{
  "n_layer": 12,
  "d_model": 128,
  "n_experts": 128,
  "experts_per_token": 2,
  "d_expert": 192,
  "d_shared_expert": 0,
  "activation": "tanh_gelu",
  "moe_layers": [1, 3, 5, 7, 9, 11],
  "router_score": "softmax",
  "normalize_top_k": false,
  "routed_scale": 8.0,
  "balance_loss": 0.00518,
  "balance_bias": false,
  "n_groups": 8,
  "groups_per_token": 2,
  "init_std_router": 0.01,
  "lr_router": 0.000393,
  "vocab_size": 10381,
  "norm": "layernorm",
  "norm_eps": 1e-06,
  "tie_embeddings": true,
  "optimizer": "adam_variant",
  "lr": 0.00251,
  "beta1": 0.9,
  "beta2": 0.99,
  "grad_clip": 1.0,
  "batch_tokens": [32768, 65536, 131072],
  "seq_len": 1024,
  "train_tokens": 378900000,
  "steps": 5306,
  "dataset": "wikipedia_en"
}
Below are experts of layer 5 (counted from 0) of a mixture-of-experts language model. Rows are named up (a neuron's input weights, with its number), down (a neuron's output weights, with its number) and show model dimensions 64-95. Each number is 128 + 24 x the weight over its row's rms, rounded and kept within 0 to 255. Numbers have three digits each.
Before each expert's rows: a language model's description of what the expert responds to; "mostly gets" lists some tokens that are sent to it at least half of the time. This comes from a sample of Wikipedia text that the model never trained on.

# expert 30
Description: Copula verbs, table name initials. The verbs were, are, was after plural subjects; also first letters of surnames in sports result tables, such as O, L, F.
mostly gets: "|---|---|---|---|", " SU", " were", "|---|---|---|---|---|---|---|---|", "-L", " PA"
up0:114131153118141085124117129157158195134098166142107131090127141150147103109137169143125157159131
down0:145123131123150113148159138197154144142072091151173154103134140132112126104145130094117151108158
up1:120144172131104096135122142149165149118125142139112120090148130123124108139114172144170106144153
down1:134141098112119145118115151155140134154132139129171169136147114108167158175150125136119158123160
up2:108130159115140093132137136125131160125092152165110141103140147131101075126136153098130151151095
down2:095113127114160143125147111091127136138154114152137137114148174178093123107115115161140148139120
up3:113165140104133096149132111161138188092097174148127139082140103148124102107111163148130133149105
down3:132118114112133129136134136126117139120091084115155172121113126167132117168163113127098135138150
up4:111141140125117092139120143123126199113146144134096121097125132129139077129126169138137158124115
down4:109124116150142115173131057128152186147125132117150134173112106146149101145076119160116135120148

# expert 16
Description: Proper names, Z-starts. Common first names and surnames like Smith, Paul, Eric, month names like August, table pipes, and capital pieces starting proper nouns, such as Z in Zen, M in PopMatters.
mostly gets: " Smith", "л", " Jeff", " Paul", " Eric", " August"
up0:163139138103118106159121152169157159143107126104117152109115091180108105101105156154150133147138
down0:102156112093096162154173151165107131103139157140093118084114119152128134076157145140130073149153
up1:135136165125153115148126137136156155101143159149130156110118095165127109134145166182129102162118
down1:091172100145159157124154135160152067128155162117094125119107131122098147093076123157112123114116
up2:129129155143103117141128105146154173126137142138146117114141108164120155124137175110128155193137
down2:119111092140116197139149119151148126163167124134144157091121114130117167149095116133167158076136
up3:138126200088152085165148125149122168105134190154114137064129159140116088121124180131125155146141
down3:150117147109202150109110147112124181142141109127150144137124164128108127169154101102138126129118
up4:133114167127142115149144101139147146155130145138124151073153105145111092142131194154156143168145
down4:113105136129131178112077161118123182069142119158106153136157140184078121137122127118149120123193

# expert 7
Description: Measurement units. Unit tokens after numbers in infoboxes and climate or size data, such as km, ft, sq mi, m, /s, plus some noun openings like flow-ers.
mostly gets: " km", " ft", " mi", " sq", " metres", " km^{2}"
up10:156093153103094104125130109148125114176119092126117139151142157156101151120147138174172115179134
down10:152098141110149081114164110170105134126160132115125077169138121125111133091180149139111101124110
up11:085126120156165135147130130188115149152142128090148089129135105157133121125109159145143152141112
down11:138138156146101163108134137107102167098106140127141109127143149126129127170109170161148129101137
up12:134130168156099141136113120103112154122116140122113114137107117150123137116146155116157090129100
down12:135117105109121144158145106115117186126150130120167181094119141138177109165124163138121143095096
up13:089066129104118078135169122106145139143148154115095098129119120184138165156117134146153085138118
down13:115137125075160129078084140151139108122170129106148100178093092129137136101150156168117120106154
up14:143128147131154136170145129160184172109114119146104097137057066110123160067132149150126107132146
down14:134113132121094098113149114112111120160167111143176170160142167122168117158131158131105095119146

# expert 21
Description: Infobox list markers. Line-start hyphens and field-label colons in infobox-style key–value lists, such as Born:, Country:, Coordinates:, Release date:.
mostly gets: "″N", " by:", " •", " Born:", " Country:", " name:"
up10:136162118084140131127107125157133113104144140147149163161151186072106120119119117169135089117166
down10:136140135133150047102125122155141153155148084142156117094146104171149101140128153146147170138124
up11:106133110072129149140124074150108122098141108151155142171116124100158119113139133103133091107141
down11:128096147166105119157138139133108146143081153143101186126140124146093127128151101157116159119109
up12:116127138098137116137201110111139116158145153147124133104170167136134140114134157098111085106123
down12:114091121113122133143091144083146137108119123134178121119106131161117130095142148139143155156124
up13:103179128086108079123148107140157131130107112124149109095116142143142112116126146085138106161174
down13:154136114144153080122091134131093110111180126142124150173153157103151125196149095159179144075122
up14:144126102124112139156128133120114150135135137138147141107131067146141100133148131128115130135197
down14:167132111135073123132166146127143144193115144145119158081119137135148118101097125137104094120126

# expert 41
Description: Country and Slavic name endings. Endings and pieces of country and Eastern European names, such as Bos-nia, Bulgar-ia, -ova, -stan, -š.
mostly gets: "š", "ova", "stan", "enia", " Poland", " Russia"
up0:116142161150138130132160122161148134173103139128078127130149166122135088132155139158165141159126
down0:114146123151117097129110147158128106152114178083076103128143137116140131109154172099150151112138
up1:110148138080119097130163165154161146140164146130144119131176161075138128161156121159117145092109
down1:143122126088118110080167148152136079182092090148130147152139111143118075122132111194136148180119
up2:118141125140097113083121155125119151136150142126103119106118135136146187124118120157169110188114
down2:119133122141112125095161161110171105117104136158133106143122136131094141190097096158154108139119
up3:082127178137156135099141126137114119119167133128114125169161113152104110129148120124126201140103
down3:131169102109096131145115162143180146132164128119116134111073112136175141123081127162127132142166
up4:126090162104108104101160118138134149116188130098104139135146103138106103178156149149095154146137
down4:136116142142134117172132104141099156122146147142108124078125149152108139126097128148128105128132

# expert 0
Description: Adjective and adverb suffixes. Word-final suffix pieces that complete adjectives or adverbs, such as -ous, -ious, -ful, -less, -ward, -able, and thorough, tough.
mostly gets: "ious", "ful", "row", "ward", "ous", "less"
up10:097134127108136140160117138151183124115083124114152128129147136165143147153147128117122077127100
down10:142109110135134110123109110160170108154109123127106109122124096111103147122105136160150119148147
up11:104136120127142139136153122169124169124152121139079133160155175129158161108088167096135141134084
down11:135104174090113146147150153137161142149173138153126142129122171128132138117109125132149153070136
up12:115154123157141144123166174101114152116159131131090160123078092140150145153132186114139115124135
down12:116125132139105117132129170176179126162128124159101117105112154125104160060143113163139123111095
up13:104112130122088123138124085137141164119165117172131098117135105127102162157104132144110146153115
down13:123132134157111151138114137072155179097175142111080133104146132141124132174107137114084124129111
up14:118100130106127142116159105115131125138106116102153117137130138102131121144084149195173143120159
down14:111114168133137138161114163112107162139124149130108132111136101124148096124173127065154097136109

# expert 47
Description: Numbers in tables. Single and two-digit numbers in sports and statistics tables, such as 6, 61, 4, plus some sentence-final word endings and is.
mostly gets: " 61", "_", " 5:", " 6", " 63", "ed,"
up10:120138154106111095136125106154130154112118176154096128113150128155140101100142175121129118127112
down10:124083071087142098145139173086137099144111134145158149117123118089165141142107110123128149156133
up11:134131180121141117136143134149188153106098145159100124060097142127120117126111175091101134144138
down11:091102092095103119134100090145102126097163153132148144136121118132096140124147156118119094104136
up12:115118166124128110153147122198154143150093130133108155120136139157118108153114172151143174181120
down12:131163143136118094139128103146119135099140193142109161155157148137119149079139156167120126088133
up13:115104174109116068128108123167137147138088161138087143108106119157127120139165179140111143164111
down13:109137096109142119124150095138130099102144127141167168091105120056146146102073131164145163143087
up14:145145201139148082138136137106130142122118122197121163118093135135103114110134149145127100133116
down14:102141166110131137124140113171111128090166104150082142134142116140128120121147148093099170096141

# expert 50
Description: Country codes and scores. Country codes and set scores in tennis draws (CHN, RUS, 7–5,), table pipes, and verbs like was and to after subjects.
mostly gets: " RO", " CHN", " RUS", "ates.", "at,", " SV"
up0:135136170111164081164162164141152148147137169150092109094137119149161132139128188113159136153144
down0:105137098126126143105101169131138128124189124125176152103127122149135159154114106115177107120123
up1:107158148107104094155127159133116122136140145152071170089106127110113115145129165143147174157124
down1:104108170108153171114120094116105166142137082145097168144147171153140116068179147120101147119108
up2:113121151101172088156134133148151154128124131145090127106088080159115089156120170120126161142129
down2:113090130127152172094083150086144102135142125129149132152123097124130134104158164138117123114095
up3:135108190109108104162145127148139169157129143148083159090129127162133091113122176147129148145130
down3:153107137146160106121131130117136101150115069152087143160086134124106161121174128132105133103179
up4:132105152112125113150158133136123162120141133119116152118125103147105103112106176122168126159117
down4:140167106115153150120108163115133091112157128141075157108150165115179114175170121150149076096137

# expert 42
Description: Table numbers and years. Numbers in table cells and birth or death dates, such as 16, 18, 14, and decade stems like 196, 197, 199.
mostly gets: " 196", " Hop", " Joh", " Stephen", " 194", "09"
up0:153114163119121096143165159116125170123114131141139154123104120140132121138141162123150173169154
down0:153113132128144103134132111147141073090107138105161128082113137123111116147142146126122135088122
up1:084153156123159092147150142180158137143137145135125116095164116148176110129112158140162156129115
down1:139094128122180106154137091116144134149093143163113114115110139089091143186130136158125099129139
up2:122137161120118101122121139175161130126139150140119147092109132149106103091109157115125155146109
down2:131158143118180125169103082170146163123101140132114071121150145169151125133100135146093157133076
up3:125120164118134094129125082138144131140115153137107136101122132147136120124122183124132164155162
down3:148096155139165113162101105124143125131126135139124166079132166133139122140131121133130170075104
up4:161128148126156116100137110136147174106164155160090158088141138152089104125127168105154133159138
down4:132102119118054159121094115139139088138164119137156126103133127165128117120087109091123155114170

# expert 28
Description: Prepositions, name initials. Prepositions of, to, in, the pronoun I, and capital first letters of surnames or abbreviations in tables, such as S in Suková, J in BJP, d in dies.
mostly gets: " I", "-C", " d'", ":00", " place,", "-J"
up0:116088168119141083142132100180135161126119135126107124114131096186156119162127167097122165143136
down0:137103124072132111133145131109114151148103139160146110132132118143098156196151135151138161136115
up1:133116153110109100141129113113180198123081170113115134097134090173105087148110146142126158150134
down1:111047105131140118104142105123059129119157115159114148152135126097155130145177120131130133103163
up2:151129149094136069138129146152141151111131162138103143109083121155108098132141159148149134148113
down2:125094136169153129136101114179106111117165111135100123109126111132127121141123143186117151151164
up3:106143194079109100127160132125120216126170126148094130113085112142098101146131173115157161132146
down3:134130145100122141095098143146132127151131127164142124125108144106078086098167143149125141167127
up4:111115129121124094138148156144164151122130140126121130084106127162133086152125161146163151168127
down4:138117139105137135130174115125099123138144090149105133115130127119073121177120151150132176104121

# expert 20
Description: Mid-word Latinate stems. Word-internal consonant-heavy stems following an opening letter, before suffixes: vert in vertical, rans in transportation, ribut, rupt, cul.
mostly gets: "rad", "ribut", "ect", "cul", "rupt", "vers"
up10:137118127119146137128116085125110089110098137112147096137121127130127066130146166143172107193158
down10:124117123131087094126071170115146126124121111154121170121142115124141113094099107100136130114138
up11:099149149101135132136088126158130144126095117134123150111124122141089143116120161143106141116115
down11:167157152116145124127149111150142121137099151128110085131126152162123074094156134144112134158113
up12:127143131142117109125140149163149141142123137135132120115142166107159082089152143115126116145137
down12:100112092138107172107105120188131135114102148146150138152149144154136161163112107146104113136158
up13:128168135106131121121139099123142137129122134139117162098137116123092147095121151141124172130096
down13:093108098119168109097168163106124127196109150137151134148127132105116078133142159129127152089099
up14:137120163091111126158138112160175148121079112147090078087148160126101165133114120104131147130130
down14:114139125131124113135126121163159124063098099125103095116146131108100155133137107128072141152168

# expert 15
Description: Mid-word name syllables. Short vowel-ending syllables inside foreign names and words, especially final i, such as Nalb-ari, Bez-ara, Bele-za.
mostly gets: "i", "ani", "ara", "ini", "va", "ari"
up0:161139089148172109181128133100123145144141122145138115120143118141112084105109155157135098125127
down0:118143153083106123114132107137129147120130148134151146147122114120142140132126084147124133115163
up1:142129186123109120138116099138169130110076139121089107093106143104131123128129142112119144136137
down1:098151086133112138175075162120079127099164170143095143122093121196127147122133127117143104121134
up2:093159116126130121128113140162162161117148142130131145150159083152124134094112162122096153133127
down2:120146125153132103120065165131134119114149143117141170132123121133111119143162139130124107148122
up3:145106169127118117144134158101108122123162130133111101124125132136180178130114143125108094183129
down3:121109152133099165164085154116133175138153137146171153103178135139130164128108131098166124112128
up4:173136141101100127195153113116144112148092115090121137125113134132106143156115124144140128169159
down4:111127132137154120103133160157141119116139126149134154127140082167155122118142094176149131089089